config = dict(
    n_layer=8,
    d_model=320,
    n_experts=40,
    experts_per_token=1,
    d_expert=512,
    moe_layers=[1, 3, 5, 7],
    balance_loss=0.00143,
    init_std_router=0.0334,
    vocab_size=8192,
    norm_eps=1e-06,
    tie_embeddings=False,
    beta1=0.95,
    beta2=0.98,
    batch_tokens=131072,
)
Below are experts of layer 5 (counted from 0) of a mixture-of-experts language model. Rows are named router (the router's row for the expert), gate (a neuron's input weights, with its number), up (a neuron's input weights, with its number), down (a neuron's output weights, with its number) and show model dimensions 80-159. Each number is 128 + 24 x the weight over its row's rms, rounded and kept within 0 to 255. Numbers have three digits each.
Before each expert's rows: a language model's description of what the expert responds to. This comes from a sample of Wikipedia text that the model never trained on.

# expert 15
Capital letters inside abbreviations or codes (U.S., AZE, CST) and sports words like FC, League, team, Cup, club.
router:131096160154161095111129115172127118097095128102145086160116129145137141127149118135087148137129136134136132121093073133128141100110107156167172164149152138108123127113142137101120123091134137133088158128122115124089116135094093113126120154
gate13:065066131156131126182107124142170143122128129111123118105123136153133155131156126144145170139112126112103073107117151157148165143093117144135110145113190142143082148130099126109136166107112138110147132097152128106099127176138148131158114141
up13:107076133106137160163107141160141156148149088116112090118141170155110089154135138138108143131142161134127151092163138119147132117084102152190137142138093105108099115167133083142097093148143129112092126141097123152154124103116146115131135109
down13:138173090152125160135106101132166176085156128159155117152123141153092126180123119177122103078144082144092129125132095150133131140143107136153138087118145130157131134141114174127145128166126134134117186136120120157097143131124131103149146148
gate14:104124151147097104139136140134104063100137171152107153130168137099138144114128149061123104140165171157113171101178118151076138140113145121114142128190132120116124116092159125181144135110118136126148104086096168092145109110088091125120134159
up14:126159113106124123133143085132112073123115149144091137123124138127146122115133100132134129157128171146173089172149111128176192088142119124088148116117141100102117096107116134164165110140125112143113179110100124087147109128124106133114101114
down14:144130138154120102097124142151077136123119165124119106156114100119081092118134139114110133145106127130162141115099146126090134079109139130090166111154130139121154131141143172093159117131087152110141136063095123132129123130134132124091147152
gate15:134123128146106138147112136123145127143136139203093149148097169146097168114101145103116136108147134119159156134136135126140133162125138118130137177118148142143135144091119128081134107128096123093115131119136081083158110152117150118150156092
up15:134117134136114084105110144158106167098100088125093164091177120101136109116137111113153134157136098136089171133107132106132092094104101123084106080131140140156152145133143119142140119152131079118120124112109174159112145109120136125136178172
down15:158128121109185144100166131158175165118129141151144124148120159131137143081147181143056144109146118123146136098126134095149139142105144189117143114135136133122077124124201100133106151117132129123130137118092133125160135150128117126157128083
gate16:191152148158116128101110114113099167130132178182142083141158135138128086116134149087081167093128100134135115148112103174125162130110112150170084153177136137129116107061128129121111147136153192112109122130080121120124130109134101133106153142
up16:147135135127138161136146114113126136132138122128160107165099145116114156112100165097116140128131118131145132107183152184119137129110124156097130126158120155158149112110139141137125155141162147114113112123112166099099146081139141114110143137
down16:165118081129141157102109115103144093139117145141081147137137135129126118153141097100135083129101116102122116183159108137094034124157116073164154160140148132087146133129118132132143142153152146136094160166095155139087096118134174151121127133
gate17:085107140120124155112150105077144100154138144141122119142094133110122120109144119074114107155119133093104152133107181096105121173115136121175126100132145110141126146165088120149135143126109101108090108133103141115118147125121127165143164117
up17:123121122147127115081138143186048139146145107095175104108125098126127109168118134134125131121118110139119088097137095150119104119108130112124158124131127145087133177125095126166142117140130129141170099150085138150157130131150153121126126085
down17:107116102137115079127095164092106138087101060152085136109101087092140077087151157153106133098129136099139139098101163141129135182162145091091116141152150076160112143140093114102131131154134159115130126109130169132094124130146139084138141149
gate18:110175192153130074126159144120126143113105133128094095154140085094098144127132174097137113130131087140116084115120053118090098086109087135085149121136182110109134129144147138098173118132150147147131135121136143123161148080106127125126154151
up18:108144090087147173164092074143130160136115120110113147119099137171161131151129123118137106098088194155137131147083130124129162171124159106115145125142101131139142120164129136127113126084081102138134132120105115108105119153134111170123100158
down18:116157123131133162122141147129110152107163142133089139106105098128129142133127116139155100129123142147125110117137142131169116116075169141175099134118130122141094161161136145105146137124147165151112143119119123163132081109174094158111088124
gate19:092085155157154095132099120102093145103116082101148142150125156136119132119132140120172141140099153145107099121124139147121149082120113128118121125135141098154129138157153095135107117122103155126119157120144129129143113106137094175085148159
up19:112115153119112162131103153102137141102131168140106136127154170143203139127167125132133141141133141100099146126128135165106124116137120187161155108131144158123136095138142166153094131142095136135168137109167164138133155084124108137077145182
down19:135094124107153158138132157118097082133102142096111128145071092117130151131144148122168118141144127145184146140106134102114160163100140113134120131123156153154086157142123122100126164142122150127102110159065101125143117166116200137109113069
gate20:145131087125120132143112141122153154140135106120112097140157124104070105122121166080132121130120116118095118133149197109125098143105160146137141172067142127121123064131101135130140130111112131118094112094127091137127150164118124135099147141
up20:114153118095109115130130131123058115176122162105158148118095114136178118100089061168102144100168142187155139120132068151095178148142133114126126099139112110165139125129164155155078118132148103119163098155152172113163130120141153130133114128
down20:156137145164097082138098144118099135109150102139106129098109142143124111155172128094122173139123117106166142142139088118171132171109112115079088123192138105099117156105123128128136107106131162150131155144146118115128136079148135110129129076
gate21:149156109157137157153100115132104122151123149141100127117183137139114131186123108140111149125126111120103146097177119142114119128121107093110128114150136142142119102127113135156143131114127129110104108123110122130128148130093108119083176122
up21:102129133165140127139136128108129131145140153179148137119126136152106141140136084152126111062133138116167130138166145119150122155127124094119110149075129147160117135158141147120088120180141089110180124126142129144104118148109071092109111130
down21:130135118156136116101136070097104134098074142157121127090152156120097116157095154085075152077178128144120121145144168127125080061129096126136112130097114132112146146133150103112073112116130164124124127103146114120150120121125124092195214117
gate22:084154107094149123163123149153145093121138106092143130131054086121137165128144093136124104135132122114121105152157136119091141140111138111132151130168133124160109100088085117142149121141104167125146114157165126132128102154126145131135140120
up22:136165141116121121130142114113135158172140096110113134082147093120135156142137132146134131063146069122168099130124140132122121169118096177120153143127090138125117158135193117169171138125103113085085127120152120158115158116167129134140112139
down22:097093144143112106133084083147134163147104160116078163108130126163149091156167137129129138116157122113138129127135132142140153149118181107158122151153119105156066128120147081143117127094151075160127158111093123165156102129110139155141174183
gate23:105131126112161112125117147110126126122159164148123132134118150131125127121135124127089147160095120128077112108154126111108170117109114125116106164165119175139101149123142141122130089163103093142097106151150134128150178129122105123103144141
up23:137108099116143145118107131087132127109151102109144154137166085140143166145156123102119134110111096111077105079135121110111151111101152082144105129197114100098099146130112157120098126127134059110113103139158175118144129138135135156094103144
down23:144157136147094133139105134138145146146162145124108141156148083126126114143121148070146159153125136135140153108132123172180143115127092110093121140146113162103155147150103123143120127165139150128093116130121139158124174191148110107125150162
gate24:098099102151135113103117216161165181121144148135123129122126150116185141098136124136145156142113109097157123132117108145153121106131128126120128153124164117164110138164125142118111138144104186129088124118143158113134150139104070139087126122
up24:170148147144121141141122072077105049130134118107121110122114094134082114118094134103101089104117141129118161107127164128136129139128148156128144098127092160109118133094141100139148112090157085141136141142144106179134121107156167126185143146
down24:141102078147119129130107140142120110102140140135103113114141102175141115124127090149124146127137152086136141135135150119094127121168134111158135125115134111138174125138094136163151150107164113193126078161173114126086169122108107138133140120
gate25:108108098134097124157092086148186150132126161160104096123112135120087169117164101117145132141133149074079152136123178092151145117146167113135125136138126120105108131112110119139126153102147150118130168123106076145142095137183158116162114101
up25:178131142096139128166108134138123097141152100178157154161109131125160130095183165100109131114113153122121145133149165178127104131149117168168109111086127134103141150140098132144121203101122156114112148154136114142137100116113101196137076131
down25:114130150084099097136113101103174154114169146144155132121146178139166120115131119120139120114120125144096175096137142113102119178091111139143149139155186129116115127108147100104134166145132125105107149109103103114135123133129134105052161102
gate26:107135107116123149054174098143126154154136107126155147143155142114134115133119149123114152116117120173133132160082130101167154150119140144138093132156093143130118155129129151158141144098129132112115109112143147140132160152124160123170090110
up26:149118156137156164123134133139141120163121102152116133094112141141116159146114115123119148136106089099130113126156112122145138125121092117105109130061128098104131121152131092130172094097121119122155059100188131097120147150135113120084152137
down26:160096122163115165154144169132124115124084153173117132135129145122155174147110127128126111134136101085131101165106109143172131090090128101154132147099127157106156152143158109116115145126157157125120144080114081131129105093163140137108117133
gate27:125137122143144135172129134096141109120151156136181140161136135123125124093143066114152127164110149145129117087127108110087102113160138182086149175083149089133134126127102123169079101090139099078122128104164143119141146134137102129089132130
up27:127171116124124088105110127108115176150122109139127112094086117145117115114119153172109114114141110079124169142154077126152109139151136141125175116159159140136132105111135105134122166151119136160156146103117127130150080133134148106130109115
down27:119146150123131134136112129129095159197153146118146149135121104188107085104098134153146123138159153112162134157153118087133143114146073128141131128153128168115140102163161152149130121098121090101168132101135164136124144088134075087134126160
gate28:130109146095156110158105121124114158123146144123127118147174062124137121118122107077164151091122122092108137106142104179127155110071148133123115145126147152140147115131122133158142167160118102132110135152129134110092153108130101148121146124
up28:092051120103145107107130137094154119165100114122141138183142097155128121122145142144118134124112100156119101111123089149200123185135120127160137162194152127089126168138093112085082130151132121149100134137133148115154113131126159123134091142
down28:125150115117124156094156155134127149154077136134107102126153135123134139125137101105169127135119170082173163152134140144163115145099113100164086100141153137140121160097168159127124149106087139129161105111130153155119116107158093146118120122
gate29:117118153105137107127164113140119112141131128101162142159150132104131161115147122137109133124163163143173084104125106130117135106144126109113147105122127132134128133150126115152155069127121123104099137119150130141101139090125145130117118142
up29:100058125123140098092131100147114114143123160102143108184165161147120113112125139099172128125124146113142116145147119103143110077165166135111116153093174141151119113137123132142166174098120155147136153103106138133148128116119107125094164112
down29:106138133128155116126076092152108117120067168130116113132147074113180154137093153108105133156115134154117140142115115157106139129135151123166130125094119149122145087125129120124144150114115181189138154125108094158145135157086118140128166159
gate30:116160094075122131131111136157165112108139133121136143161152133119132104152180113133127111132112116140188112091131134079134087128137128129200131086175137111088124131178166132120145157124098112132113147133085173132131146123118136171150136144
up30:105130171062096164128136113139172121102163156096133101131107127141108137140144088127141126142129097100157180135143144120114087132114129147179151135115130087147075136161095132142139125122131094118109161134142119140138114124119150168108101129
down30:137142117118140130151161111109134073099144143127133115141141148098118148157123078151150115093097142172125148107121119124135107142126137108134096093137198127053128146171090093134091129113138128114119169110178100117101119136115103165124150139
gate31:173120144151148131131147122137151144119173104085126072139125139104138128121109163157125115087127134154135171161143142099131095158106065122120102165141141106152131142147108120160121124138154147103144125133127156149139094119101166119101143144
up31:132151143134108114129126178090104095147152159146129174124097133120110123109152098143163108129094088156145115141130151080149160181123174120106123101126161127105146107187129130109167148137104138179124160092124103066112152120122097138106094133
down31:112116154140134099125099144113088116149146145162136114096138113104154109143091131153104096126134137132091143106128146140155105158109132151171143109096147145112132127154170128118164136159168119114150163094124144098109130082140107149163152115
gate32:128119185163106122142131113119130175112126111156129070113131125064111110172147184121112124135125151095095141096183103146157126131156137122112120142098142165100109085120092149127119104125133096135129081113092127103121158140120121112151112134
up32:123143129164090098129115129119143113135142133136103088161128133125141078093114113096144136101146134119155118081140118104120101131128130111128112101089093160149134117086137147149120150099160151114130153169151157088115137127155157098108075128
down32:123089142111082150175102158116115148115158126137132138096104177074165128126122132121130151134100138098166150127141093119141164157141141150117113097094122134105152164115126101187119152115138124163145146073119131087126081117131199115125105127
gate33:110110161099117133139143142152151104159112094154149141113122115132088130120106110108150127132166109143118106150127162113134136082129110084122107115169079154175110147119156111149124075151123163184113122142175131152103151145106137146111143107
up33:128118131122128128102091121083142118129119127147123159153138105126143101149095150112121124132113103148133108100099100131139116139114140162094109111174124172119091135093105135138114124137141173097118102134152091116117166109080158123176106129
down33:139164111123097174113106135106145145124145110109188123132146132100121126136118137125121082153119123131103130125134182141063174157150150122147108166143108126094128166122145107138100108152132154096121167104117139136075145136121121109099150121
gate34:124137124105157123154098112079137136137101115142124166122065131137122118137150110107145146112142157111138146148149148115115147133113177140148134108111123110115174075102086117117126151174165116153123155135143088127146069102145139116126116084
up34:147089111134118166141116158122090149156103155156153134147141133141156139140163127110142144137143107118095118157137100053074142115118151142152093114088118103091121146119105103103157138136138176143103131153127147118148119081104118099155148117
down34:168126123151111169105089080146104120126160136174114182093112124092105120149114125110145149165142136153140133141165129133104116149102141129160122118063155128119152143140138108131084125120136110168086154176097128135097124090159123140161125143
gate35:159173124145127146148115078169125055156129129169120131112123150145121171087120144127126105086141116150113156116141092077140079153166157145153123125135110107129161097136119145083137180149143085138098104162159156133128134141117119107108129135
up35:191133166130135110137126155183106066152116113177109123118109151136143126131092137142129126137139109134145130165164149119130092152150126065110106127103083116108121148094131150120115146151108114124112148142181144133132110137146106107134138149
down35:133120149127150116168145124098133127130119174113136135126134137136148136105145059095117104141140167104117129159153175120107185102117131108116111157116169117137094146137110149149092118141117173115132123100130082147153089149109105126166146140
gate36:143132141130112165131141137087120112158128135148155126098145159093145102130156143120123131124100138071148167119130132116134113105128134122073138143131164140111118181109184152111163144119129159127124154165148127170116116132070147130158122140
up36:099159119138102165174163076111195079148154125127139128149123130132130152106087110123165100163123105198128118127111103111123113164112125137138075146074175105128129155102105112128151146133091110131126143130136128146102151157098168091134133160
down36:167142110125163120172152139117140133107114153142109125134128102130164135121131125165118145137111131119162131122148187136137078113154140110128132114139128169113105147109067138108184138123157093103146169117138160118105097101157076116125151118
gate37:103086152146135138119127118126100155106143122106094129107084121097156165176158113149177122169164132160139151138082152146131114124137094161118099103152107131140161116154139153104119116140100126117112146169117116124127156134128122129147098141
up37:146133141129122117122127136131135099163118158153138113121149175145144084124094140082122110123061141104118118118157126141121131124099142104135136140146153174124097122109101125161113114132139157124128151085144138115163086125119137131120146105
down37:130141159118116123107114146180086139124100119110128118112168122147112117144137115109113117096170101134148114140115143111174136172165146149086142147114179158127149151130125095119158117138139098132198125117161142146113147140145128137100114132
gate38:132122136142128127133145097115128158123146130107141140109129082092134172121086089123136119142117109120089129128144070158150109180151128095125086128140145111044136164105142108101146128084161128120151133079097087174163130112114141122105117134
up38:165147122112119101099105088143062080129111118084114081178103101062109096140108151149133152159095134101152128116117138135122117172145110063107111099114125104110140184115107128127115142112118099142136162138149142132145116115138085118099131111
down38:117154164131142136149145129143130125150148127150173133141116133145101116156119146116183101141095121097083143136089099128161157161162093170103070119122158119135121185119141106096099116149138141098116130105126120122134178150098111125113155080
gate39:156114111115132131120140139109156091084127114117102095100154112132149135125094142107147124117120078092165132127160159137118095126117112109117118133161110140081140125179098135123113120144146158118115129078193154109103152097089137164101123131
up39:118140147136125130167103117144116151151148152112126154156065123134125098113152134123103153119152163146106121150097109106117123152121144127128141090101126122185137114105136146117169132100137124142136130128117105108152110174162076094140134103
down39:166070141127145111097075139116126125108140135131121120120117100159134141213160130110116106115141136146134126123132133103114148158128102129118130106116143162153130136072167136149169129143134114108139134131132080096146137168111146097132130137
gate40:157100143134163120132108152153112110125118117120151152132109139142137183129127152152128119119145155110066114156116133134133092141157148125111117103115102106147173100129096179108164147161120140205116117140127093151109128106120136120126143128
up40:142123144174111123124164150168125113152151154098086118131133106150129161117138114102145153104128147047126144124153118134145101140113118121124121121097126122141118124135125152138161118149131132109130141163075091094150134113070144079127131127
down40:097123116173130148136141132121088091137115162095115096168125157119114170162119101134104129105175081136131146132097141144160136150110128130125140165081181151125155127091099077132099129134155173127089130143172091106083122140101110118116170150
gate41:068121078116163090102156123109113122150131160115110120123164124106102137109157124131103148154144166111094117113153131098111165128159105124121095109108140141116137143108192109145120165133123138133116127142135108120125147131109144098128093145
up41:115109149120148128142171144140134136140147149139165160128111122112094107125092102108122145092097139127135102102163110098108139145125114162147102105142161148095106144141164115093107118154124108115107101139135147160130138139174073137134156099
down41:133089115152159124134131140119123133122135132117089111132170176118164109073129087112153133163143163133080122142125094118088127160132129098136129138120132114098140156125132126151086116137140119118085078169156153166103121139146105165144136180
gate42:112164089145152143142143137087171146145123102137145153090151136151127115113153170119103124109111139166136104160159135170115174151089093112162148130115075112149084108120149099132086157080108137112157117163144128142114121131152127126114107164
up42:110163127116145105110142140147133134135082134170125152141160120098143157138138170190163153123094149176120138132128103104148147123150143144124100168123091105149103122111130123125099175144133153076105092141119133148145127147123125143104121113
down42:148077128130139128137158063173098149138094158143087107101113146110168135079126135142147084109145133090118112116126134172149137119071102102106091098136130144090140135139131168157128129161157093103180132117125106135149103129105108143141138115
gate43:117104118092124112106127152155133096119160123086140142103157096164112158101094095122160155096138165123162106101096176143140132115175103098150163125114084118189100142131100161142112161071145088114109132128120143103129149120093139108161156184
up43:114135134106119117144118149125166153103110128109105184118107161139131110163110104133145103093143146155107123127138145107119111093117169088120144067108129187135148159184163152135101133126143103139114142104117148138113125171110135151154172153
down43:127135175160124151099141103136118151134132165111132126129134142157178108146111137104141155113089130138181126148149130136153115112130152102120144073120146125119113120129120135116137122141150131113153152110144136117132139144143144047093153082
gate44:136140112131154124110123115146138108154136159111108087124155113169125125111102137098107163139139151137139120121144155172149145115137135154154071124090105119149144180132157099113137140089126129125165135143130110081134102107149093098117100131
up44:139093125139110122120164078104123133148115134129126102118133140151146103130107120119106135127097153068097106144147120176177113132145135147099109141098105136091152130118184123108118124104137141128174091103131143113171104157118123151150136115
down44:133107127127103132144125118132135109164135105106105099095138132104112120135135083108128105129125131136134079158135142150078166126107125139117095125138137126139080134139187112122103099142168112136133140177135132107130128122144113101173166192
gate45:127188170095118133136096102141120117100127206099161119094147108045141138097137148089140074117152141089138142126142147107127188144171110107157131124177136138116109115119126146155130148094101102135095117110130116115079124123120116144098105132
up45:102122120107112103117130143149112164101101070165118135150154119142127152094107113155143163095122147120131109104102105147131110116126106148129157139076137123100143171098115141140115123128101134098161132142146108177141152123149089156099128185
down45:113067137109107141129098146149140124172127123141153117102070127155129160111106137111166110129153117099104095132140077134121132128115149080084116104134148129114115141129096099115141135104112099108173141157153138110088115104116136111123146108
gate46:123129108079194110134142126129159136168149116145133120116146138149133113127133087113090154103140093149128123118136084124149175137105142119140095106164147116099139156185149154156148160130127159087117102112162105146115109157188126120120132093
up46:135104118122146143154168112122100111131106139131142086136169092132126176130112109072148139102135148074104144141091075086148144071204131100113119122090142155122138159150145149108112159180148114148132121127125112105122128141140178156119124133
down46:133080160150095148134085088113094096112133120144125173141175105118130093155137108131146128134120138124126127109140095139077107117128100128152155125133112074138103137112129109132099131100130144144139160128160109109101149111165159101167143169
gate47:172074135156109124182082124132126184116148131130153084138120130117103137191141136160129132136130114126114095073164067154112115164146127097150144172112123098121147136112133121133124166170161112134074132114104135136123128135109121130102148164
up47:118114116134138123118121105150126164159113144121158148164123170142089200122122154154139142121117084116116146118137142127152085182143111132111102155108095114122139170143156136135114109138114144122106114114131148136132127132124154106148175136
down47:121137107188113139128096110137181141145106146169139099106136158132075118139105126166139171101146131101128138126109150129085132130095172155058132091090122158120147071093131115136109081147148105122147090119141069121069122143104120077122096114
gate48:141126082181184107139098090129093137132101141139155098126073118100125112140116134166114123162125128140127125109130104130125138128116152145169110134138136135146145118169082119134094036094111147148137085108166118169114140151124151140125118150
up48:133113071165153158130100097134097137169128158128154083144077146127121135194132079139141110152127075174150103163157130088152119124160110183136087122129157109167146116130112114126147074132131144102126114122105118126107152110131107110100115172
down48:131172105067076095143134158116130107092104134140123158107161178152121140116171124129172149121147127095118146108146128130151127102122155090134141140110106111149122149119122156138104110154154117134098135077145122111130151110107124092133128072
gate49:108142112120159112136094131141091141115150099107133090099133137126126075151136120091143173152179133102161103100136082146175126185108141164140122166117137112142108114144129140136135102120124153092119097113092132104128160114117110137127111115
up49:113098097175120153163112191116109127130113148134139127114115121144154127150115117170146128133116130150146089114135116135108197139156132119136102149062122102156102154108112105118126121131118156109126147146113134118135126130135123111158109111
down49:191114132131153114153155125135162138097142063101087145108123110142140126106163100119087110125125107096166141111113134137112111131153110173103124147118160086149095141133105134138157148110110146128149149150144140159115176140138184108122136098
gate50:142188125125125130144073143174092125116110097120107134141146076123109174104122137128126135122104100116114119114122165145146119131105107092125119130103100122100114173109102100168136095155136136144092134084126124182151174113142171123127140144
up50:145092121132122155143098152131133112106117117106097185198132090150126140128154126113147152132143126137148122104135166130156103122124104129141120142158129141112132102124087146161094126138115156161086159105154160145141113108119132104087132149
down50:134112125102106120142136152097130097138102100134123156121117134125153145180117090150119153105060108139144156140122104146125138186101126136141149122084098122150120095153129133124103120155146130142071168122065169132156121149080170155135160139
gate51:123105195151160139145128110145120092121193186147134117119149143172126096082120092111121142090136108092123131100171136131100120166145156100134116129115180162201141120120110136096143139138074123117105159091164126111114138117154094160109095130
up51:139106114168118124166090149133120140116147134139115112131099135113140096108100105120130123193143133120127105112191150160152139159134128123090125112119139134168112088112141126131151156164135100101144108090128120115109188134104080154158101111
down51:164127131139119131090132120141126071157147159118115132104103061126131106172112169149158098146110096104098105170163170155127147118159147125090162098110131100119076147102096099141134116133123053115114100116108130131128113134128130145070159161
gate52:113151124098089115110117140112102100145138141120113104141161168131156163120117137097162160139132131164132114191152113098124068114127117138128075144120111171112136149104132166098162075120197137129169152129117101156160109121117146101128116126
up52:173110133167157143148144134109124124108120107116138164139132115090162140114159110123174153107126136151114109133092116145119108121136139109151142113164087103112097132133170128136164120104108123099147098130112154182145144139139133113134165121
down52:147153115123086142144077119107148151136192136119107085143114124136084086161159149153151083118106135136098134126159132123122145148140077118085127114093149120098119164162130117106150117136114155110198139096099143083096147130155116088111092156
gate53:146130150153175150141152081162088143115160147136126141136133146092097127107126135130128122175106105133126100085133132162130172138110103130129125115108154111149088174076142178125090145103109131151045134141123124123125158119135122101129078116
up53:070145140078099124122095147085105109158133141124148118083105139161157123098142120114126108102137110081145152124135117153120119174156135124109129138098163048157152126171134125104115097117129119134116152135113108145093109115111107174103136133
down53:077125161101127151143104124107132140140114114109130114117137119099116125142108128123108113164165113140115079153173151061147115158154157122131094163133114122130114121093139139111121122121115181141099152152109104120133108118135093123107129133
gate54:133097125117124146097139076130100113161094119156139126105093134142097155139125123135162101075154167127134133074130137138104138118154155131118155098080104114121125124127105125082097091146087131147117070124169117108129140158177113125087078127
up54:116092152140167098125111131150122085168159155149124133120093168110149151133103130122126122145134145105134127075096118147116142088163157158153104139090155136114111114133143112167140151128112128144129091092117168135122110158151116138126129081
down54:128110114175145106110135178139138135167129127105111198114139134104121150135073112122121122155158163099134097153061125151129071117142153135137103114130165096081120145175140112106104125120135089135153115104125131125106086149141125132127110172
gate55:135115157138157162133110120093138138166140114181124132115183163106106153139118113119151148123144123161099116138149137118129144100127091108145105132169092133134131083157148147102145104166127112127127143142138176133106132113133107101143116135
up55:087141109138101121155132088133146094095133113141128123161139145139149132101129139159130132103114177083094108104071133109140116131143114113119079133110148142146131115126114177097129117126131084158116100104121102100125113152118159103140177115
down55:127063141080073130119121133102135146096159130124123100104143155105138091122170120138146132096168145119158085137153166138123104135130112128134133107088109057142095100076161118127156150098084151130092120122065163094152121151096099165107145128
gate56:158148122156122118136131155095121122133153172149166104120143124122108101065134142157130133135083121096126125127126131136097115103149134153154145116097113103130105123127090124164103073118118111131136162144134130122115131150120142173165119108
up56:116152085117129112124156117152146141158145128133130141075133096108143134086138099094096155137135118154140162082129107136070106129086157076129093113147132154148128109126112115084131150121115146129148099086096127148154157109119131101109135163
down56:134159129091087081142150092139101129120118127128080138135096146152136124116116133141132137104152130159145133117147098145110157138126127124130149078152113134118102111113096091101080093148158127144190163150138140168132124119103132142174143102
gate57:135161160127112115121118141152106118117114087100135121105119150055160121085167189131134150155146143116091154112129143150140106137112127116116107128120077138110141142125116150134134128136097130132136093114107135124127126122155162180127105180
up57:092146136055157130140092134129078158112114123059172187116138159095110153094105109139150151087133155091124104075138147143152167134117125132141129128143146100113133084140112117139095166131109102110160093136077147132123127151068102082114189113
down57:175154132121122111057083083095121117104123157103110109094119096123136139134093160149140133171120113140132097139183158100137112133129051155137105141099105131116113114118121124154163118138151120123139138123129128137126127117116157091142057140
gate58:153158157150109132081110117114102119104112145173118129114123100119175117108151107141106162161152082089167108122083166164140112135109163167152164146097103136122111126142118105156149108151173131093099141126159164134142142146115151109141148119
up58:111064120135137139115105148151143130163077125117117133161145143136117101158134132136126151096092094107124145147094087105148109118165118091081144143051140100090100150181149152134157120130125134114109107097164097112143126124118142117153114112
down58:125106124116081127143136122082130114142103158168131142111132138122113099176128143134143111140154149110136177156136120153138131113125103127159121147162148103157145159105136147130148186119124120129158109110100117134173089169133156111131107132
gate59:102145133106147147150143079151132082191118117083104112152109134117145106136103166091113153152152135161125132105133166122102123160115133119097112119107131089151135104123155088143122140086101162123137166111142186152134154140087064144068135153
up59:120116117095140116148150104098134128093113128162158123131095076148116140158093119108153100142098157141127111143128119147148146125102122177110118148143138122127108138118123162101120093141155114180151140089100145098112104097134148131137186114
down59:121093124115083147137124147142110123159086139090135108153093109120091178141111146119159127149084111144142149156046121115123124087093163139136106108129084124157139091073150147144128126101140082099082134141077106116108180142096131112127134133
gate60:080162119138136096094152107120157111090132125124138100127140097101112117114176109111127112105141141120121121190130147120152147160168077125135159130181121156101132124140158122118103111130117115118115122128107120103123104102107146103149133100
up60:130082189150119107153167143149118154149139150116142127138128126156156133134137172138116077143078122154128110129087125119142144122162153154161137095160121115119129152124150125156118154127119123129167142135145139130128125128105103121125164130
down60:101151151136104163158131085099123184128159133103160092120117112150160071122146153137151137136154090117133127098083161112111126145134092104129109185108121132129148134145120083090127099147126116206106164098100096175136152139059162112142132144
gate61:162090126161146135085126164109145179100110091164165116145128135125116171141066117103086148104133124134119138159132150112072110144134114120112155061112108137126083120120124130134124097125132125152151130209109107118120107121111110165113109130
up61:111144120127130133123134125135109105132142137168113146097145149132143084109076178120100081155158131127133123127098192109187139130091165115107122154099110147136106125143154150146135145172112172116101114125119177101125161103090123160109148145
down61:118131133127124122133096110131160132194136088112109174118158122159130118135124135120111095123169119135160122151083128104113098104117145127133137100067107105075147172133141068115173137165068121123135144091127121104113140133127152099114112123
gate62:132127139156167150134067131148154160110133132085176146126141075175167120158100156164084115144124117119124127163143117117096103121098150122146139209168137134126092135074103149157121160136174188100137145142138147106153100137136110135078128140
up62:126109097152136118102115111126063130141144137132194133093134118095107163127089119117121091067111204149108140167133094145106130131118113138108145159122105134105102159157139160132129110157119115138083141132131136145131132125118104153127150135
down62:134128152143111076122103105132144145132156146131145127154147124153119129099102128133143126133139138125108121132167118116148142183137110141086130104099181148089125108105106151098120123118129106145109141173166096167116102124140142124132094095
gate63:186131133090104136147118128114163068118152082111115126115108114113144099139085094140114106093140155122106157110167205157146115128142107108082158128152123122106146181117121114163140138111139176120132158122158088123146134166086164114151083162
up63:139097162121140099108110130110135119104175093138133158123117135145138148075095123133156079122118083101114141103136128140112142138125133114126127131143086104131096113111166117178140155133084158112114137106108113098152106111111182132075131154
down63:184106084128113143148100146112095114118146175137111123142127149111106109130166080135115116149160139094171119154171126098113188121134108143137151124114162156154149129140121107133119121174143159116088129123151085135146124108108144126119082114
gate64:116130093094113089161124115153128139122160138130142114128118137116168112125183113132163133095143124134101145158131155111138113113154161158147127117113128174147091114103115108132141117118109135171127111101132134117122135106104117110134163133
up64:145096152121084151102144137125125122172174131119108132101150141145150201182104185140145169107146167114093120126163126146082138106107127087184132122102123095149096146138128077134137127140163129076117142131124180097155150098172131156120096068
down64:118093137155143109187110134080151102125140109127125104176117066089121140151146138111120157133139066120142133131154135099090140090149146157124108110097109120115120128105096111106140154118104077082137129117112140132103139156109119114115152135
gate65:145146155123106089104109114176143120138136094128135126138123108154195142081127151087096146148170121159153166131122140145152139094125143103078120126086126112149083153112121156137078135135148125167110102135135123131155103134135143132135143151
up65:113107148096122142075121117110155081100133103129120140135133137100137130118096119137137106115147088160131124125111145119110123135157149118122173093114146088133121156161130100104144147129107136194168070126130126120184139111125119146128152149
down65:126132136180125132092111147142143127068108131122080171134120084145111085140136120089154102152133131144134157123122178152113125124094146112126098113136150148165135123111099122137129100168122118126118120127095124103145128092106165105162101165
gate66:130153102098124136108139141145142110110134153128173073149122136100093099155121120132135166142118112129159128137117148087154057121094098140125124160145099124155125110111152134091096124137114127146174108122156123174148129135116108139107142130
up66:113130100124146136137101132139159120169095092107110126151143135117136139137126115111134141117089129119173128121105104080119094177127150126118081090138156101171096140138090147156111132113098128152108173137143147148093117137081117134134124135
down66:122131173153116149123168128100090146097106139102112109095140121126125126177103131119131148123156139156140128163088191115129120124135110124084163123154148139125132167145163106156132124118134135135167126115153113199144084116089119093157133104
gate67:136125084122117115102123112086131128126121135162136147144117094160130131162093122104113108144122128152140117121167092138133171146105141087164143139114123132165120131136100141114171127112182147117156156085098113130094126117173187152105137098
up67:111148149112149138117114109168127119145134144104146110131128116061116113123148153109155159107134130098103149092105174116136087103159120153098134131176163139094109153122134128134096106110086128129089138162130138117103144129089092121127132135
down67:167137119152131154137120150177099163104087103122153131146082104131095148108094123113104150093147118120093126132145125132123125160111106140098106156178171113182097146103135122176136124143100142139130161090122121076139121089116131132106136118